Below are experts of layer 3 (counted from 0) of a mixture-of-experts language model. Rows are named router (the router's row for the expert), up (a neuron's input weights, with its number) and show model dimensions 96-191. Each number is 128 + 24 x the weight over its row's rms, rounded and kept within 0 to 255. Numbers have three digits each.
After each expert's rows: "comes after" lists some tokens at least twice as common just before its tokens as in all text. This comes from a sample of Wikipedia text that the model never trained on. Tokens count by the router's weight.

# expert 26
router:132134118128147117163110128093112169108126137090138103123130089163132157095161123139147139101147133077111131095124160075098126082107094107130144167108146127099145156103119167114142127096128130149103198131117126186115168115119132107118130096167063148159104139082109152127116148123137106111
up0:120164129106146137118143096105156117119171122115149076125138105166097108135137137074111181103146131134159115119140123116108149121146198146138132120118121107177143173126132127148105126132103092103173119132115094122142077097158132155149163111115164098130137127118142096126143144154116160132
up1:165120145128146095140128104129123163117142127108117135097155108117099159126141140145126139124146088091083158134113165112129104118118087126121111109135136153100141127142122145100108101081147084109135159113127158142159145118083113119132148119109107181140122134107108091084157120108133105101
up2:124132065113112160160124110097125108134111112105118115133055142097118115193150133128151151142184128058127169140102161127127133137118136124109075156139157097155150124097115141096131151137130129148128126184155116113171143150121111135153109105134143149144120125132163106181139116157108128119
up3:134142075146112142105111090094092172137133155100178122151145118119127110113151123089150154137100125142144100167145104164075110106150105176109103149168143143167136143130165120123120113139146174140128143142165135115094101115102105113102162110135120160166147118141105095107081128117124088104
up4:103148079110110130113156112095133126133139121126121170115144139157155087142125099159076127129178112133173104138113092132099096133116142128120140182105078109087114136129145109147137134152169104131139110147108133092139117157146160136106161066121101147135109130097140118157155106106169138119
up5:116120119128122124140091135154113128143153125148143138140105146137115125114128132080107147162177149111134138106109148127122136119140129158124095113113093185173086203139084155125163100118136115109149096110103101114158120156135164119122123143120145142129112097154127113134124082136127150111
up6:126134132150122127126118113121138146123093108123094142167133120125145139143109138191167079135121135129117092147122134168105131095158115104156131144110138131144118157119145140108097129131122175164122171133135152158115124153085094074141124107152140127123084142099092154139116134152107102127
up7:103109138125168113120142121127106142173122147158139153154109122138147101193092101127121135183150145135116121147108087160111143133143109140140128135126124118167102128122144098128106169085136139105139116134129136113163142113135109147142115094127187099139154176124159135175135119137135116159
comes after: "\n\n", ".", " The", "==", "The", "==="

# expert 40
router:142167139097138110103127096131129126139138147060129109135150120177143158117163115125120147144128112122114147137134108087103082144124118097134139134124127092138092150191155161119131130075144153110124116115162136110112119111121112131088127137106101128116115123159112112173111117135144158171
up0:129112184125097129113128139106121191127142119118144113108136123073147122137108144121153154146162112093149150135125151112144097115123108095140079147119142140094147126129124161133130129093180118122102100145154167116161115103143096077124133157153109102155111116143133124102123166181141145141
up1:149123127109176172162146122109146148118159111133124131117139112131109153110152084136148133116107141110111159083143128132148113108134092119102108119148107176171150107106173145092171116133123132102117118121145153147118146128099172133137131106116116152129131134178131118168108113097094114110
up2:124112097153156132117130142158155124137131110130104129143107052140092154112125152134175116121078181092155128138127160157106122127146103090119170077150129136158112120121122128131093137116133102140138154115145142160116148152127067167160147168135157124092128106123131113085135120144107137112
up3:127118148141121145084126104132123117053109114132128128123151095139114155139100126130120166084110153082145150121102084133112157176152093094124151188129098135138116129133136096139135111126098113173176124137132107120151124123175140159080151111113139150148116069120092109129111134155112141105
up4:141130117141128116125154106148141115099159111119112121108179146145134126113103135091113106104139138136086151165121150129180113107090129105118108105158126118154130143126164121100139124146142124114077144129131123109143101090148113094091163088122112170134135074163128103080157136089109076123
up5:086124132152126121114107093113101154181136184132138140177196146120137145109134174150106178129151103137110123088157133145088135121165115147086121121120126162114134113135127149100116132126131077092136106108109114125133155124100139118080099122126113118114165144145149114140101090137141116123
up6:118065145044122123156133140100141113124182124117127134136126115144180132151173140157078120123121125126143149110171108153127095122147180132118085125108181127130137137131131133148119098105137119141147109103106128104141144089135116122170109135133132101112092135084108088140149114116113143164
up7:108162116159142167136190159112113119151140105096123143139131109096151171127138098130143085122134122160113099145086083107132121159131104131098107137127148155096147161154119126129133110134131130105120107117041115129138119095160107119159134106159122115128174080130158138130107090130114116114
comes after: "\n", "| ", "|", "3", "4", "5"

# expert 42
router:164130116117170108087102116096132129138077125124124133131147101142103155098118140103136110122125125132130104184112140118128115118135137094135125129125147098142101145140154166144102147110144151152111111070169137144129130106107088124090140124077107097138085121116118105168127110161105142130
up0:103150132123121087120132142124124127108106169093132154148091108131109123138154048126133105107104141095148114197105089143129094136104107105146164093119100158142149108136136105122134128132126110152129173128156131141110119114145149085157127125129113108148096136129136115115099089146090158138
up1:151151171115135094114098137136146141141167126114124137155102158149130135128120184109170131115127123119151135152126148117113077126128148149117137151068117151138075103156153132096141088102156104090149102119077151128120132117101100093129132129125105161130086106102138132136139125105121170165
up2:131129150126132117109077155145183159161133116160128128088135154114127124136102128122140119114104142158101109172154162122122095127135110127146081156131120150098124147156194116097128162076120156152103067139086131152112137155084111120143103158149183127115145116168151098126171120150115101135
up3:130138150154080122106100138131166186102124117139124140131081131155097114135113117063140076123111121123086108113145113134112094142133121127153107151139139136129129156078128072148166183160110157122124121094154150129150076139117129175122195105129163162118157126118155112127131166127141103105
up4:136162075073136108106148121097172158095127133135117118162104092106150167129163176112125082094117141119082105151149134121159102158133154163124098108107098117131126151075136122147125085155128134156148132139122097118161140107112094131121135143111101157124108104155141130137155107112125129113
up5:135135172167124075104101111160139154139129108079119130117087180115114129125139130100133130125118107127137099099133112119135132121116194076154111122095105135163186101092125175117115155142137141118124082119129138100149148147160155132097127102136107173134096101124146134139114134149175170122
up6:128138151092119129121142094176138092134145119165140099148097115098126143117085142138126160153096164159118088132117106144107134152154116152122100147123127118142087150139105105153122160146144077118112119126133131141149128087120105148156118155196130119111104103127083139096128142093125131161
up7:108097097165133155123093150131106133136121155097156117109118124138094093166091133138103147132129131151172122100116089171104183097127157147102134140087158119162146172111111094108135138116147110124179146147119126103161144136119116131159142139180184152125103131091158143139128119146129171137
comes after: ")", "\n", " |", "| ", " |  |", "\""

# expert 17
router:155113128110110112098069101131140130099093146123093098113141131150100161167138120118121138107122143113095130128134131122117098123108132092134116167137150121113157093178132141163134145124148141135121131117132124139113123101131112129126143128089091113138129123103142103150099129105136124137
up0:141138099117160128089129135160123137102123116085134163123105116105115118122113136108122132163156155106080109132086102090154106131171103129093102187124173095148159139117151087147133121169138163129137136122118137129106082125128112078165071140122078144166139150115099145134107098169142109121
up1:126128148159102104119160114084112096126095145108129143128079136135129143136154115078127112119134094085122125091091147161134111122085138106113106125138104128134146131106163106111121151104138141175145138146113112121158123077109107113121153129134086116138112142129145165102135089110129150145
up2:114081098141147166116118106161144160156132143136137095125135121124111119109164144158142127165148151141125151136142141157134103106142128137139168104135128146130119162132101101174129132120123159148134127116110105152147112096092102135125102102145161146154133101091193132155123152083168105120
up3:127119129165122141151161131108134128082160102177129131131165081141098135135162111167130115082163155142147136107085117192115119080141118137150156143112149107125123145129118115110149150146141163155163128123134155149118103131137097156115083139087180119118110072116145136106138124101073108101
up4:147128112108109151136118091155168117140137099129106141122133139112120094129117153140113135078144082141156149146116096107151097118116111132107082153132084129141121101133134135151137088102115099152118132119195089110103081130153094122137128083145154119121153103127157120116149143113100136123
up5:109133098175136105140111109096117165153131123115105144131099188119117111164125132152126094098161136160139129089125133109123107134133116143118134105156108147148105147113160120155107142139122159085093172127101105125162124149160107090134140116093098143171123156130115163124156198101122119120
up6:142087111123152118148146147080146101153164109139153116142136089138135162093146139137115127109195144114135086133109110148115136144177119107111156136137143108156136128131089167136091137118107053120124111114144110166105134122100114128189132145139128148123105143091113141149128144140109154148
up7:129133161150147139143135151129144149119162123121163125182132106157110138104122044110112096118138142161112105103118095129115129171155115120097120124108114120153129092158161113142116107112129124119130118120123144119164083124153091141134111129160130089101112161118104111131141135084104143095
comes after: "\n", "\n\n", "|", " =", " or", " with"

# expert 14
router:169116120143159114118126109095159148138103144086097133138113119148135174141100140100125076107129141134130133156140129114118135132168093088127125138121128108139136119118117143125121130120144113146138127101142119133118128101123068131105099101099091102131084112106132167126110106112103107106
up0:103159051120145125131097112104187144126109135105151097138138153155095148160160111125125121139121135167114162103148132103139102116080073133135109118081118131153132115120139131147121142120125112156130076115150151120153146142145102123131138152152102133141144097156150131176132128119092136146
up1:130084129162098078155148141129113128132116100087113137125112153133106176096148154149141141137121119119130130103117134113138146124103134097122107111146154172113120123145136101136115150115146150148136156159092154122155176120160142138123152141131119187152146086106116111110110121136155133158
up2:125106152137145107125103130125089110176128140134107170172141130164105144095108158092163165171088129110085120136126144129125157145123106120119146120129115111144156104113101115117143118115147069163118094164159145110186142106136124137165096134136159129125136138124169141101119105109121197147
up3:113081155159174103133126118155071116122124119145119122155145115155114145081121151156159137076128175080112127130133083128116165178111174126133150140092120129170116127124105092129109120133117108135119142136138105138125124126110164134090129137105160159182143132123130162134181137131140094125
up4:109132063097163135154144117137136122089202101142137100125094125134117128116122168134126119124100095109130132146133125144131151139129139155138111122121152092131115134133130099113139138145133128204116110150121143090135152117177139160154172111103100126116067165150154099109104153166184127098
up5:101133128101146090123173142122140142134106114119069140147115140110121142157144132156147133155086114089131154102144113131130111143152185128138108130136154178107124168105105146171138103174107109119118127126108151105174102130158134119127063123131086177139163144115125141109100113127145085124
up6:078090121111144120172165132126127127149097134145145125126117149085112130122151110167130091113164135135088092146090113146141146140117112110110131114133122143093142132123135113111117155109125126120135131149090069138079141130155155149129150149114095101162119125162104121162106075142125159106
up7:144106116114152152124176130117125124157172165103118073163118154109092135102112141142105127139087130103153099161119115128161122125180134161124193063141116153096144085137117142144132129142139119149079131126071104150138156125144160116119149095119065115137146160109112135161125126136136146156
comes after: " |", "\n\n", "\n", ")", " |  |", "==="

# expert 24
router:157133131136135122112143117153118156128102135119095096064183123137145147097142116142121113142126156090110117133132086098163101145168108092089123148117165162108141200140150163095085163129195142131079147121134155106117125103118111117096163133121085140128122137141123090128146066156135131124
up0:145159134179136119141132073089124108111104124178120136138127151135105100164119104115070110159121136150123113148162123122115167128114119114107119125138117132107135114182108175153157155146169138122110140163152141147159151117186141118095132163113061138115120142119091151112109121163143142127
up1:096113129100125143092127163120155126130131124103133115096069118112103180114139113111111106089165134117145150127108154174110101141136117146094146122127118158078165138093129153143099178091129162101142128110123168101119103134126120153120144103098103122142152157148117103096140102136099130169
up2:094138121151103100073110102131129193161121149134118148137117132130108115140113150151076134172080163119084151153150080112109142078092149122162108138148126100123121129126130112089115097157157137118121143103127073128192156111114135121119147115132102156085107143118100153165125120111127109114
up3:138131139154140118088084115142093130110128139100111087109147113151130123100112159121091115123107058115146158115121150136140121155102158138082112112156134127125158133121143119153140146143155111083156082051155142138117117132139148137135149131137147128088152099125186095122144149139098127108
up4:118149131098151078073166136109139131153137115161134121094111091104126110104140127139085121153076151117120144121085163120155106123115139120153118129129117152130147115103109100127113138125109139182117121083098124122128123132126136154132134138116131135149089119160106153111137074136081148181
up5:088190077113155183138128160136139131121121141123157158108087127109080157136125103156169102121114132083144131104104103122137149087121132141116118120130132147074156110149146129146148081107132100140163117120113123138138085125109128104129112159111152158127121162104140120126123149088120138095
up6:162148154089114101079139136149173152133126114165092119130162109130125102135126134170166125172120140132093138172120142136080138165172104116147154087088145078128127116129070131125106126129137130157135122153121137134129086089099116089108093111140139135087143135161140157146105122141118096133
up7:139143128135135147149166148133139108131123113074117161119124079115140083108140112130134125143157146172103107130099156128116112154162129132102080146107148158100123131108108160112088084133087116131111130150115173101113152108121101113150131112099122146111114141129133138101109100114169099129
comes after: " | ", ".", "; ", ",", "–", "0"

# expert 2
router:161180121118139093116115119161134136090120119083131096102164083174144139084175129116113125080131115133118147147153077102100090103128119115132128165134121133149143143143128126130144133091135127135132162065141123143121140142117109144137077096141079135176113110145097120146135133108146110132
up0:155180134106131109126133142157144082122143119120125098092125108113108153150155155113140149115137107102090127137129141129094116144117139132123135075106148122144158174128096081131112139117117136143171112064052162120114106150131147132130101150143088127163121113134101141097066153136055116168
up1:091121118128145128144135110107127159110129150136163109135123139112123129147152134155130122146099112148118161094138159136136163131124128146146147160126146161126151180113067122117109124121113081126100121134152147124146120152127096132115107154159131144129142132128140161149137118146105090158
up2:123086143152162117138115147142127161114104129107124137121156112178122185172128165110117136127124138115174137156114128145107098124145128093177060112149133110157077167102167080122114126093124171159126136069108130165098143140145158142144139091151130175100109125146114124106121166122134137115
up3:130128119113147125140121119124113120109133116172138169104175187123080112094182115162107115110132108131118123147108142126127159101141141136089132147124110127092130117181130140119157142152161120106077178087119110140129104122068148118118130129112083167142131093139136093128154155138126103113
up4:176139143080106101151101130106139134106124102095115146073153112137122135118129132121121088114129115129083158138108136109147101132096104080117112139114114165127134145113138115112100149084151116145140116159161122119121111129137136124149104137119129121125142021116133099113125138103121083170
up5:110176108120135107147125150164144161121128135118115144118093136157104148126134144113121139119162097126127139177123063125112151133144138117087117068100096137132137139129080125107106138134125078156129134104152132136127120160105136123157144150091130122161155164092119104138114170138093135103
up6:115124110157059124128110124077082156124126078093151104086134121114090128102134158143126151108142183154140119107113084141077167119118109127080136174133126168126114092157119150096097123114106110122131082118136100128138129121140121176173157086163116131080101146121109139132114115160130132130
up7:122141122135103138131137122114119132133123134064152125082129102082123086115141114112117163148076135090136115099087134102132135137145116160131147181141112133146099154145193126076158129125134099104155119119143151114165144156134162164157119074144121112172136099114169154135102121109099165120
comes after: " | ", "0", "1", "2", "; ", "3"

# expert 34
router:140117123126160118127110095145122140144107131134109111119166146157117162169112112124053115137109125122140123127087119166134143112147115120110136146119117123174136140132146119119122138075153163128095110124147158135114150138132149188105136142074123151132124101132124123156100147132111122151
up0:088117078079113154144072103073148122116158146177150102129118128131121141093143130125111145096146124115184119168158123145128136150139104096108156117098101154115151118132106126134129157154120123147139129180152104111122152090102124130128129088165107126117140152123167133126150113143160157106
up1:167135152099181126135135124118149111128103107067158111106105143129107115179165151156100125152111149117107160139086112151166118114119109084164122137126189131176111130125150129096145150123143160113141131138104141152104142130128127134159131134137101144163118109120065161120124158126102087120
up2:144121076094182122138131152108168129135121111109135123123139108119094141118141158152098125111112102101179170173127155099170117157112106154105121159121147143112132133133128114136130134089095141173137118124100083149125161145100100160154084147142139105071114131154136105164116150108102117081
up3:121132117142119094121124125097177109082131145073144095106101138162108112108139103128154142115171193144151101146114081133158163105119099119098139162130117115124099144144139120114157126100122075098135089138103093156189148139154138103111144142102105155133146097131144117125128099138115088135
up4:110117188077158124126166139134155110126158111110131099108180165128099166098126149105100140101058121126094127155085119130126156136117146131143108139095182126127099140158132143131121140171180151150137102122139125133137161118134113156117122124147125085141112144107103132131147192148152115114
up5:102107143132139068131120166164136157135117125110144166138143107142118146184110116096121129159144105147081138132149105101150142138113100140142122132147177136149139112089143155108141177131125085129134109121169160156120114117154118131126154124090082138132095188121109143124094092156168149132
up6:158108128124099092122124126135112144119159135150120161134096147125114143109124135150166100086112132144115099086142132132123075143169109145120120146084138143126122103130142148124133131128119145123120124149147183184128127144157129091146162132115148075129091153110142122108152134157143162120
up7:122101150108126134118142129113173135125079105159070070113118160139139114125139183115113118139104169124117101115100121102083151148153088136108131143124127135154128152105162165125114139154147117113126105125165140117164154168144120113155092133125138116085125131126141092158113169166118119132
comes after: " ", ", ", " (", "| ", " | ", " in "

# expert 30
router:134147117118158107128125143094117128123108125099133128093117136164114141095120123158078112090149148111134126122154117098128070160155086100088102172082188095151132135110148141137125132122166100124117155088154135163123132133123144102136114142049123115125117139103122169119121107137134127127
up0:154125173144125111103124122144113103129125132121142169105095127109135104144135158150120146101174152143181138090141179152118145156112110095063118089108184130119123140111144103112140096120130117130097123143153133145094144096143090127112108114115088140108142138114118189110132149143126123177
up1:137159104159112059139156118163144153107103114094129136117078095123136126150125142133100138121162153137134106104087117123137133099111098103097126140159137112103125110147086115123152131137082090151118152072156159138072148155130111083186127100158130126157117099117117106093114148126115121139
up2:115107167138118107100122135106152132146135138095113094124150136153167124138163128164120127074126149095118121108129141122130087137165100074144152109145111128139090105157139098067134097107129093153149136117114167128107168131155117161180143117157105144145124141167104124099083146153139123108
up3:127133126133145083136121139113113127138111120116138126120115185133120137162119146157102141083093124100103196132125129095113110112111098151119115127112093124135115166150181146136125108157142103111137132139146126154170168139135107109121124146120094119131133112080151084107104122119098084102
up4:117097166116128114150102115136100128171103115145121097101085065109150139190101101138125102142108128173114140149123101151146088139148097129151133112133107132114149118122176099096149135151155148125121128076131125121115114136160103137116100099158126101112116095130155101106084149112157139137
up5:099149174099135090113143131129137128108081100128133112108122140115134151110153111132159165069167130087114113140118113107128128214153123126140091139094124134149113124144128120107159149151112126071122091143124156128182126117129107112148120107148149128122156119123135136130114152137206085118
up6:132146180089086127125130130138169158153143128107128131141138134141129106099108130148131139086182132133182101107148137147106137133109136121115103158124162117135127140123145129114125152150141076092115128152154142131091139141160098113153111098127131142128129133091105193134146090139132139161
up7:138126163109121112126120139142164136141103116171096146151153121114100143136118093111116130116133133159155091117119124123110104181134093122135095120091138150133096159146152116088150087118139098109166139133150129147159157127117141111119132163095124133114116161148099126167149135145109128125
comes after: "1", "2", " U.", " more", " most", ") is a"

# expert 12
router:127149125090120153110123074115107130149121151104118117105152135147099123123139109162117114122124131096097109133128118086146111148154133141135139146110162167114136174119157129120123123108146116120115088119131138112132127091136137083110132127087073110086151140133115128145138110141170149121
up0:103139082133136165135144118160136121110141142126102126126123119104103109150111088145109132112205126108113148078167158125157123133148142123100102143136146164129127139158128115133084087105138105095131119144125110123151146128173127113147187156115080090121110104169082115142110146142123095125
up1:146116090086113174114121121119102087148092139155122153106144117149102119154158104159151132120129141099111129157147160111116128141166125115103140131156126171132135143122145108126173164126127153128120132156117137091124123124138175091133095125112071154103110159138064135105136158162125114114
up2:105097121142145129145124142075124095132133136132162148107100108145150117162133089124133164143132151147156112104123158147120114140159161120123109130169120105125088164127140126143123132095118144069143131097144105144109156163051135153148101091119159166162127148128146131088119124106092113114
up3:133103120108126129126182143118142167120152121132121117155132098140085125096122077163111122104134135120170112105087124121087087148143139152097170133131119137152128146100157143095114115117097069127136118157131077115203108132135121148107133124104150134171143131129161094164098143126116119102
up4:099095093099182129103128156132150114131103117161100111101116121138144122117134191142101104150131115139136155127095127151098142106142184118152091130138117134087123124119135127124123122146124112160122117151110148122138141118108147103138145118076151150132094117109115147174120150136153165162
up5:135165096119136122077135113098122132108116091132124120128124100117124149101177113192112193162096133120189128127129173117116118122100098109115153143130118169128133192166150142140132116120114143118162093182151150092161101136112162103092124119134155136148123061122118110108111144120131138140
up6:099081140128130123106150139098119120178136073104063115117118128161109140125137114088154113137126105120111137085124175176114139148132108125139128143150141122145109114151135083097161107084140147106120126160133095178135153114137132116132096156128103130124121142112133173119138162124087155122
up7:137126105109099147139085134124099079164145160165118119139149088131096144128124179124128132158134136124089080096089107139145132168121098154107133114139142116120127131142110101168109163132162123167139169121171115128168143104091128112168117111094088095101109153150168121156152122141146116098
comes after: "–", "1", "2", " ", "-", "/"

# expert 5
router:182133136086111096095159106117095167133126090139105110086171053157135139103131125154102105140114108148100098133106119090151112140115117114100130143126118125143087150144162155182099169118121130119108160140151172107111124139129103133102146134108087139094121132094094100142141128121124139129
up0:109135107133101163109180111154146122150125101078145159113162106127110155161123095111109117112181137156153148113110155116118122149150135139157109130090133144130131139133133129095124123115131151142168097143108158102082090137123125137158175114161106152091167118118145094123097067116126121152
up1:155124140129099087120149113145086156098077098157109174152134130137127164122097150136130081133071127128113133136096170119148136095138170145127159131148118124117153102146147166151121170149127126118151126119139120144117138144139122129134141120113103108111110106117110109167115133135131137130
up2:134108101130146084107111146101116113104113126161140115084115111161110138170162133124101143122108156147097139137101136154119132114148198154132143111131138116172153151143159126133131133114118155176096150104110169115124131155117100154143110136138128214049130129132145111112122117125098121132
up3:129136071083131084095096096094146136144134146173121119096120128164111167130146098132134123165113116126201098158140116122074129103131139119153134093141105123129174117138099137143178155142109181123118154111158150120153098131160104115152144082113156170149147142142145100127107160184147097130
up4:140144153145122173090138116094186148139076132130117090148103109089136118128101105137059118116108123133118128105137101085140110093096119131126083123094103115130134108134138077136110112175128118146153135116137134191130150164154097137144145142148133124131119125133183090121110128176120132115
up5:073112111122120150152119137121111101112140092124121154148121111121104115172120127118099143110099152114121093136104114110124123178148092167137118161101119127148101116114128130127140107137107116127121128110152139141113123114118141118127099159169079143135133079170139123145115130109140116124
up6:125130143149066138157137107075168147134112086150147126152120116154124148140069165130131106156175118166082126097116199135117127130141121123157125130125146146104141167153135158129144147126113102153124159121113126127099139115123117115126115138139160088145179155143106129119074152094165172109
up7:115137141121107166148140112140120122160139167095114118118080125120162108093087146124135128136116172112146133181095176128174128187129107130114141096128107182126133115115127129126149115151116155057115157108116130128155102125126151118140139132122111157114114134162161194108104120119135120148
comes after: " (", "1", " | ", ", ", "3", " "

# expert 39
router:156169107121141120122154101085125158153119088112122132123146104171138189093152155128143148117133098097114141123099167104136114111126125110145131126110095099109124175124144125106135166101139142142104105109113139123133106129065132094080157155112096144122066137131118144107091131096106105163
up0:136097033122117179104113122114138138157113142145105156138100137101088147146153086117104124135137119101144128109137130114182137130149141156113078118098133115173126146120155122148116098161120092145117140191121147120136141120145124137120158135124118125168116122164140084136142116125141137127
up1:160117140106140114117125129126110161116128114106101127122128146108113144127148137124116090101125090155109122120143160130160146113116112108151134110087111131104189106184096157089117115089132148151144141127128172159172162101111127116148129145152136142108075166099123131132123135088108121110
up2:127109141132105110146101120121172136131182122090103095128135133149118133100107153132151156158160145112106112088134160105159128123125129094129124137138103094155138122129190145109132161143157151171144114169157126155117102089127107135141135123100153123088138130141137127116172168134105155108
up3:077120111148112107089127125103152159118148157146111114156104152142119130134143101105113151089108157153124163118096100115093109157111123145113149143163156109083110125090162152157078117121125129106156133152118125148145135133146107134100113146150120185124157148143131107163145109106113080131
up4:110086114180136133124126139161153140132109149121107177128128091061122131103143163149137100104119125166086142144123147103163159139146130134149130137133174087126108129141088097138135155093131106119130124169130095132110142104132125129164150140112137098115099151111170127127127121177127169117
up5:098154083118189139180104144107149121123110104128085137133096148154135075123119149145119150115161142112150120149121124128127156130125124121089147128113118119179147157137117133114181108107114131100155128101084109155116125161131126079142106120134125111146091168131088151124171098132159142139
up6:113137116166130111156078150089124099144155080124180115112140127129158129132125116156121100117102155164104076108164100136147117114176144132103117102093126117149125127155116133060122147103104110100151143128114108123097154114102085114164125143140113064112133121142133161156117140132133112062
up7:140145120141091135106123140123106122100115119155103144148129106126099151138108111121118147112184095167101145115100093112154167151118114136072121144119152177124133150109127141116132137128091169152143133171126152140137092107162137156133093093113143142105117095120104111145123109169119118098
comes after: " |", ".", "\n", ")", "\n\n", " |  |"

# expert 6
router:146147141113176141130133114146143162117097126099106121093167140143149181101170120142103119138125118065113139082130172124153135102116131104099137142123128139090141181137156129111126135084157160109106142088128150099129108117103149147095157151117067147154106126151085134134101126127123110146
up0:096150105147102160122132134123128117121131116151145140094096114127109145116123127141107113097183120116089154122133137120138112136083143084104117148118119118130109132164110138116122135122141141137113097143095112117152100113151095152122191162165118125136124074136117163138139111139102140107
up1:157137135083169081140126135160085161130152132093120095136123138114113145126120162104115121095127105131081157127135136125165108151105083131144107098114132106098143130118120103120121141059140097049147150115159159118168130156100147116123124124141093157140110153130087115158162164131147106130
up2:121114125155184115138118164169084130133149112166116123102148084134145122154138181094117151124101084161139095157101174107119135154144093127141111112118132139144095128109121125119098140086128101154138088136123197150069129121127083167126120113108115160119127105139093152124115139118150165130
up3:201134072113125128186129129109134146093087098156125133143144159112119139081155119126090147120065141101091157151136086148129121123103104142089125144113082165142143090134165166106167106165120100139136137147191109121143167140144144126137099156143089149106111143092158095117160149104145135115
up4:110119124045142064150106120126128115164113142145134133087142117158153126132130180083104116153092112150139134155126086131142124098131125127130067118131092117124121112104135084114119118133152125141135146157123118142160151155110102149144131110094119100133111125108183131122157116169107117113
up5:141159145144121107099178084144147132106143137116125113092080133156118123133149119118169142138126158099110125120137106104151097176087161154090122153081095125141169115141105164163121152152127106136160103125114139129091137127174124100098095089157134165100158173137092148148113113110124136126
up6:093118104163117095144143163113183089161143126122126082113161093110135123123121150168144100152119135127098101100088111120138093157117178117143101129153097105138160145120116151167110124121165130116083147153116082146138102101111125112088111142133121132108143132125115158169111140079165164098
up7:152147126144124136129164160134147108148178119137113143146150121112110157056161129099119107075117123147136124159105134102151131110117166137140115104122149088092133139142131090116132084116136132083127082183134149135109115131114103095141133100141119088132111140135168112147155087110153113175
comes after: ".", ",", ":", " that", ").", ";"

# expert 11
router:144150128091125102135140151119131140108111147092120132118138108152146197124175130131118161123121118108120135095102145109119108097140102109126124143129116114136131134133133153132163120051152135153125126137152121145111135111100133105129119124087093107160080117136126139121131129130116144181
up0:088165116100092105121083102141094106121164155078127094145078133108106174143111106092105124082123144122163140143112111100143117143121085127163126136117105141146136114170111117151140111136108144118124100149121127125112141143128108136135141123159122115163097188136138125165069142161104125119
up1:131135115082159148107149121137086163146145120107125130149135119128098169158103162119134107145141106146074141121104129142160116137154141106140141118130114139125216108141143136104089083083132088100123139155150174142197161134114144110140103154108133142131114176098136140133142071091122112131
up2:094119133087183126109123139146133151141134137123135094111127120127152132130149152129112141099122155145090113153144099144145111099138135123143096144162104121127122115068143080073136125098129156110120144145137153125124099099105087171111140099131162164133107163118108141102133096139091069160
up3:128129126146108113133147117135070127102135102145130131119152111129148137107145106171091167155136128070125181115126125122121107173109137107085071145138127172156169147127120142147099139184117121150139137123110105109131146149109113147138125137166142126150127108104095123107163124114171140123
up4:137134114093113103161146087106121151080102129116124106119126138107120118108176116091098105084136118157104115106149145095130113135113128156092111119150145105120110140159117142136113125158195187119118178093156110116144127085163144116162119139113121136114120100137118052105120121095130116104
up5:172154128139116105131106094111110078112111104122122093118170104138124136136071101152172126131145122125146127139106085091132127116143111128120122128103146118132099128157125132165110147120111133154113103146107145142150167130140084126120116084131153119157124092142135122135160117126182111144
up6:101108166120118130132160131118153120124137104131110114120137108123096142095147162097120099077219108145103109103123187190099087122118121141110115131088146130113082144160108125138089158132148177072111112109089107150088113105118138155130134143138122110140121131129118131125144130113128136127
up7:133133084138155154103151137153080118147105152141129125126115176118116086143167094166089129130128132126122107148112133134111156117127116159141122133131138201148127137124114120171103163120118137148128135142071114119188121138106123138107126134129125106136144179122127127126124117141116148119
comes after: "\n", "\n\n", "| ", ".", "==", "==="